Below are experts of layer 6 (counted from 0) of a mixture-of-experts language model. Rows are named gate (a neuron's input weights, with its number), up (a neuron's input weights, with its number) and show model dimensions 128-191. Each number is 500 + 40 x the weight over its row's rms, rounded and kept within 0 to 999. Numbers have three digits each.
Before each expert's rows: "gets" lists some tokens that make up at least twice as much of what it gets as of all text. This comes from a sample of Wikipedia text that the model never trained on. Tokens count by the router's weight.

# expert 22
gets: " ", " (", "2", "1", "0", "3"
gate0:500547507531514554480439489491557486464575451471436546501459528539544522506472523510571542490527478514566574495576512531507490509463490534512466530582493506520468459485484537449450543499592468
up0:494516469481476527513518545541492511511442567524561457536524520525454487478542517464424481505478553494421468481457492462534483531516530443491532508454503500508525550550485519508538522498431523
gate1:497497505457527553435450583567536465461493499494462498526546509450512476468476488502501461479554503514543578492535478484423484546534560493525505486511482504529488540509488548459493500382495539
up1:433412606586532576467466456416635461439503458509516509509495406489580476570485548425502466525482477521412532525492520537506529452517438474501449529489585460568490457586541499454544455491525496
gate2:548544490588461600490469450529490448449595405474514442478457508520530528531485575522537521525506467559540534407456547463509462497474487440495484516515505505504503519530486503436545485517485486
up2:482455537491476562496512545486475455468489461484499477496467519587507470514556558556513491483525483569552566470476527492495437530504536452491455513482475477498457541553438476515548518482456439
gate3:520494523506524550489508513476538478537515493495460495555506462553488486475496530492461475476457523483488463479503476507473446550455503528497496436562476492604483482498518518455547460462488547
up3:486522522452522487482525472514460502518588482483406471524485495516538489459524516457470455455506465530480455466516429534498514582466452506552464533483450538563524505440548528529478528547501525
gate4:515516530489474509417485507461569505477555525449430522521483551488566468499410516514508522456534558530513503476510511479515517569480569482508520448498478502516528431493537540553474533454458482
up4:527456533546502522496509513545461421496456467536502487532507471553476546461572463437514504580469466524479449495531503558516456540517483516479496437531488524447497549469449512507473458465454513
gate5:481425513504470556533511527484532459410526486546508551541427479548441572515514524473450400472529437536508551461532503564504390515482503516445521504493509518523484520527460508465481502527477473
up5:499447528453491492499514485514563489487408460568576526544461508517512488477515466446491408507503512528498487521531438503474472515459483497475573590416472501494483498525508518491454442470532476
gate6:512529557431508523427492477486600477421573498523542486554470570484506435486488405450504530478493458488518533490568514504486518478488532483482496482494477474563508584514482538512474538470535508
up6:490529500449539521459473520550518541391504530481515515513412565504457484509487486515477519468507515541507558497489509558526475502489470500516522469453495507566523510443509510475444594478491517
gate7:461573547476567456536417427490419504534513501519516493543487521475515489478502453468530496517496502542522460508499529449446458584499524525404422439487466520475491538559444493518528500459491439
up7:506543508525495510553478476529452464524494582587546450408412474532522456507443558507471588503511531490537467518489566520499512519584525526483516458520526472482483524564496490470471566477494474
gate8:511586459519456528507518528502523472495508584544478441438529496508437535474467446527495515508470503526514537536529496523503523575483563472534510468559494462406564460510415564497519443568539573
up8:456507496471475493525540540461534468512485545457544486526518492478528565466483480517548498518470489533539489534481483521515474524464475506472471438410464464523561486519482529484478478578527543
gate9:520585446436518521518451488531462516461456554462496510521453511488494510493597462534525509485510502568563536528456478435495522585525465568519474461433523493510480551534522529556445514468570516
up9:493491534450438485519557450518461508428496454500475442500397560484527494498492554467466560503527551456538489476503503523525545543587485488484515455447552456469493509509552524506409527513413501
gate10:493498565545446452436513454497530464412493532584520442486501517526465551475518494541552540554516443496477533523476478518482518484538464452509520501513507516499551505467478475547526509406517490
up10:444505476483469546483445489520447570544484473488487501434537531404449503419442517507473515517445493461532494479548522487544517512480437552516472506489505505450453524494451453535509515571420508
gate11:530528517527466536515434488522551483487522517574497486492449513516520460565456512493530547469467440530555530424504524412490512497505455566374508497444467506567466509524472582557481516444522527
up11:573523530523502490644480457511558503532501511471491479556476554413483519513490505462508543445502470542506470511517528488526474495506437544415454497452543523492437488495504564582496488516510507
gate12:573511533559522481557501495510478496566474477486539516487504531522475583443480471503535474461420461466560377519571485506518499496429587497434460490452506540473516437489501569526496490547517535
up12:434449473449530528487451450547522480516525438495531451488533458440582491582548607400468475537569484503502518505475532534436530492566456516503493489525551535527426535564479448413450468498509471
gate13:493459486493556498486537475551545482543558512522495425516465535543539545469415562524463556541534554504512431516530481532559550529515472522416462543483459514484464468504490492489576595507454533
up13:457484477465461532460502451495540482503495503469422430454474448517574512531481531550460534501526478513545535454541479516537551557501465480514551499529449451466462486566528456518533562500450536
gate14:516488512440523455492569563621455490475437527547445432483529495476504515437557478446469550484535559468491458480506481481461465542463526448442498429544491492495520467529550485458543489435504523
up14:475537529470557420482520499487571550496470503579494479452477557469483494517533503539481526567474490496446504517507492465447469563417486483507477499480487464505486452509443478544456529504478532
gate15:494450525547506377471517432530504545444504517508403528524505450467479475526446520544529511544529435506555478470490491454525544518465508500502528539575533566445479487484526529438489490544537576
up15:537537469502538481475491581538566496528474526496481507468502482477396487478517546499470546549552490410527520489511539443498537529441482486515521465516538447492456455563555513468510488495556564

# expert 26
gets: "\n", " |\n", "20", "19", ".\n\n", " N"
gate0:476466473439522586518459522446522521526500568581476483475498473524502513451528458476545421551482500524553461488492437491520459469522517511447478548411578434533546511408463532445520493468455512
up0:555519440510491460444545576506518515398472565477450517540508537512458558518497505537522510473502537488493529524501485539492541554531513470580508600534488484472502528493518453576497509461466551
gate1:518468579499492476491440522543547498485483495496455480508495455501480554464477518517504517490474473598518498428524458501456513474525500478474503519492493490494480453474537521455516502478548559
up1:514532403425490503497544444472555534540535534530517551455533572489463462523514540497575458562496506427508502526527511524609503539447512499538489525495445476500497571540454451555555481489537485
gate2:550514489513540408533470535504510484483493504458450506531494497516539547529533473540487523449543524415490542500488539490455458522562515441476519507440471488504493412498599567515572504513424494
up2:475497535456451508419461510517505513474538499543474508501534554523508456448488491470453510499518470592516493484575453570474505440508512563492483573545545479490550526489474423508451497455513512
gate3:481542502488523447523440527505503525495527488511476533466512516539490472437506468539503529477510501430537487535500428492539475531519472486438466494517574514628470442452487527427492550555536566
up3:485489506593563534486498514444507482460508513467495505438564384535555498502522570507420512517519517534480564522512559513479534529470427468546528503493465531492576553465543497433494504446513479
gate4:490499532487486524519432457470520525437470483492531534553515469498527493515522530528511470529492500509513514486575463498495524520425511449454461521504517476576517513570491511507542479532531525
up4:456506546524451521516521465476557551445450475456552490583514489448512490515543510542517472461465458551526491500581467535513500508400493433487531500521571534523476534564467496544510474562520513
gate5:470509459496551447508463492453477559546464518510491519493492514505520539465469443517519527489441469480474510507575441540475444517462450549445476471446540518484504458443529539502503435553489480
up5:489466468516505500468520568456543429536457553534430430524537474522531501460450501518446568516473477468540503513569474469479459511484453470495456537477548431509519473474588556464487477554425519
gate6:474463586512524470506552458464503489465505499509508431529489527493569495468513517435524473533483467539510489456510424434454525554404446469478458543485456481456454552514532577525528518483383468
up6:510485539490567504486504528434508495529514500485527471535376475536554473465500506465493454469442440486454462496536437499498525524460478474504445517507471465462413499445541540500456516455436469
gate7:465436558498486479481505475507547387489438488539414490524519440482525498507448507515517434599505548518539468474491474436516510567542513473458448555474479450527533444398491539472486455446542439
up7:448455470518488430427495480523538459441519497542478514547540458500503463510481521505529500539509537488484517534445501392477579478536524405529441504481448435506555428504485481553506480476541500
gate8:437538587470485480537446502499530404473491548494495494552476494524535488501505449445537508530445479411602456477540511493523468534465565461488485519435412459452521501423474558465540556541583564
up8:504495461484529535465461420508478586515486483415487569477551502468489470478542547480465479487510505545493453505459513484474498431521497516478449525540583530563438473542514441553517415518492479
gate9:502559447535533542538469457521539468564538502557510460499546559494500601544552485485473531516486464559473488425558475542493479474489558548488455436509452471520492512478468558507472510467564490
up9:494525456524526520513486499531507475611557489519480518537529563527474601551506508505475557511465505564437540492504550506492448461509597552492526409533440516511503538504453521489462530458528463
gate10:480462533445577505534485493526430452492462459551452488553500497434495511509514509460539519493446480553548499430467466481469478510542463448474548459543457501505519471376587528496498480507526513
up10:501442508544513496540569500551473483474528514551458499473486555502495561458555535457454486501497458568484475492511573524459541488524468420506533515478565487490545501468512512482561501411487540
gate11:444596499483456467520580482543446482503502482528457534445557487501477525474481392489528452495483458458509485589526444512482573569482510561496475477461494518526540508440431487511456520509472506
up11:461492545488473527522528546477536477471501474488428532457512486401506472442479517430523489552435545451538476528555487500525554482440453497534465475431569512469489487482484533473551514498483559
gate12:453512476500541494479471457538468478512550518555455466484510558525550471456556549428492543487511454542501523539508490509491511494539488473470525579525492512496506476459426552527548563486528443
up12:526461541508566447520465483489475493421531521492477541486532507497477480567487532423477556453568483477504529485517497517503570459490450532449502507498508492492516484477523525533525552578512455
gate13:505451464537510519464425450535475447498473515472586530484552486452578533489469518433402542486498461536481467492492468483500558574561472491488497470491564488473496429527500524520540470502477474
up13:479457567498536541549502528463503517602496486509534515453498462474521493460468546532489549429466541447512471471514551492491461480554529519503534502545384467557564502470544489520562473483568482
gate14:477590477514499446466477502564509500439559546532464445524430463529511544507552508627610493467469492561524460471492545565469477458424553453442523498500517497476458538529510519532470538482493482
up14:477407522538474489520532426488535476604558455485451552516446475444494478490464573464458479551472421487531459501465481513558486537382494505537441511432513482433503496544553478584549534489450513
gate15:497523521495486520476490448528497493511494526555515432536529533591536517478490522565527447473455500563485524473552427391468566466572522489552538551513556471470430488528444502522486564434541524
up15:482494449521597563568520552452546470454562480464458548567497452437457455581519507476475525531515519547526479530478608492535465498390494521416484499513433516477498496523482505505549528507561496

# expert 8
gets: " ", " (", " |\n", "19", "20", "–"
gate0:597460528419497513473478472509504523538526480504525574565536497469419594511495546544474489493513487542531462414511470491473472509484467414465462580524446519523437497480499502506562468510496470
up0:491541502575485423548523517529521560575497479490517494480458496524536563529469476568498494412508531524558509488559505483452485520443550501605556463467506476499588397518502499483521442535438484
gate1:539551592522480501522492526477581444444520510504420463496498511516469439508456515486539554535562548462496497522479416550496455556581467562532522543448498489511488446515512526484493521429463524
up1:529570498499452451526509558510587414466493582512463463513517489522494450494538530532532551501536522499454477502438497540469479537537444524558542526469497515472511448536519472497495562457436547
gate2:499505539621534535498476477515473482477481460504521615530431471600546539601579478524508424482473432535488548448501546508476458517531526462523515510478464534499559469463523482483433476538524476
up2:491546469464450475517536521516526543456542510471565417505482537520451470541520470486489467561540544493467500499522504511459487460544578558513490493564480481502535495520557543552449574544465524
gate3:475562502511445469479528512408485519498524493505512549494450488567601429487498406562535581487570490482564489466473552522480403478484474488467461514468493454545460476468442561493396456467515494
up3:487476561476503481445552477514510454562511469555457465505599469480466459481553579440446504499475522476452513490523475470528582498513452485477458527443555533526514484567518445510485557482466480
gate4:517486531480491536472514521453487496510454534620476474502410463552513461495514458552516441444501498565550528490488475530483537413576492502528555485484431411485591551452484578545509568474503535
up4:510607457552526514542506490498520506583526384529511477519410503485558482465420435519526465450519470492512476533513516493537448534466514502486506465486564463513601521452523563453529489501468483
gate5:486518513452491516455498483502498498508520481551448475543542553453538491482522533438572501489461465539563529470504537544515435512445517482471472440532486531497556519477502537450560492533505429
up5:450478559454522536498550502469484505544441470610467486518474575491499474444562484449410500516488477518490527473497566550500479467472571489504448458525509521462555465481491500420547533533486495
gate6:501424461441525477512450510530561400493580474515508486469565478530549552510530534461465485529547442552518468498511484473499532586566410511447505575488527509487536462488486535531563549544569597
up6:567549488564465414511474531537407537484506513461508521501523543515514484487548533593515505469472501484502479466471536508532454480471590447491499469534480525513466526485543464533491443558434517
gate7:427494530516483520484429505449539544486521498563460498466490534574583460459443493531493571513510492522484472474527526510450517479567546510519440522563535471521480523462459480445523468516447523
up7:526564482488495497482548545523465507485486598484465539475399513505543504426551526483544556439516464512495421501487502491541491564549393464507515444458549545424485567477494475558575503540402518
gate8:534496454543480539422505489555475454526562468474423514506574531484504539557463580476473535526561534535534481426501438425524468554475457487490592541546556510553557556565541490459575523433482476
up8:509481503492506460496525510468492514496501486508485466587558492498504444490567470515474495433534521543528496447468476434518433477430490422457526612516468518523550527591537430514504490444479463
gate9:515541486407490493538525488486490477434522497511530513466516556536473563471536448496549440488444425518509525496440501527517553526539599479537538539435478563503529487498459502493482489567570490
up9:532570490545460529490426475552552480570572496448467570531478428500552522513461573599491517474517525509586536428557478463480435515421500481464461481575508543575474436541487554446568471514419523
gate10:537564502497542530524522548507522508432538586583541512421505493437440495498495517496546483567547533449469515469554537479546541555485453515493482486503502423498527452514493516467493493476424558
up10:554479447452428491454503540536498515548444432447508494508539549539570494537502525537514493447535513548536557468505525468497561529545531453494508492488543486563604492557498453562552478576564489
gate11:421510562540508504500505503486476495476580439561527546499461417531576483485510518529515473548515540597550451490475420493423504522473471447507488439507501533476508481488482557534479496455487480
up11:500464470452457560471497520541509542512461480527579453443471447565543488535544482451415499458396471493450559462532498503513499508521526542462483571495513525496475569489507478541473539539560528
gate12:502501570500449467504497518499412476518550493484481490540484469556503508664456588479557555507499541541478529469477481549504550479494439547532502508496513497513431568576453519510449494530523454
up12:566544545441477508524512555550471528524563469505453528429524500483533512634450538515490496530420523486507526488498440540541567448489508504521526505440528512509509493550407504566482487503503473
gate13:539449529518477547461446495496523411483557525468472466485512482528520461446485622462494510550549415571607478498455476509477469492514455494463455546515546461449450563523487518508505521457521458
up13:451493532508530497499506463482535492501427527506514578492473493489518511506458472536427511524427507421511510529417477551527515436561489475567524499472422517465535529524454543519472406510500441
gate14:489577488475416473524558483501512455542482549525469491486494536530488504492542413470448513473507450503514463480497472525472514470502519529466477530414518450497529502460430506504500512499487544
up14:473537474494556501562477516459515522517461483454518540524529477473531446495410503498547524567484547576508468521484529465503572445550467512496468511611474586499399576516602454484484444536493501
gate15:544539459485527518470516499565495482450580395588446495541548473539566555511503558522539492434467480579542497469500492553482564606458582476479472510527452487491501558460507518520460531482512474
up15:554540492502515538454568548539504513411558463553470470474511461508524602452459589509490468518538521570507530562525514513442548527534559468494533524498474525510510565530538486488510500532534504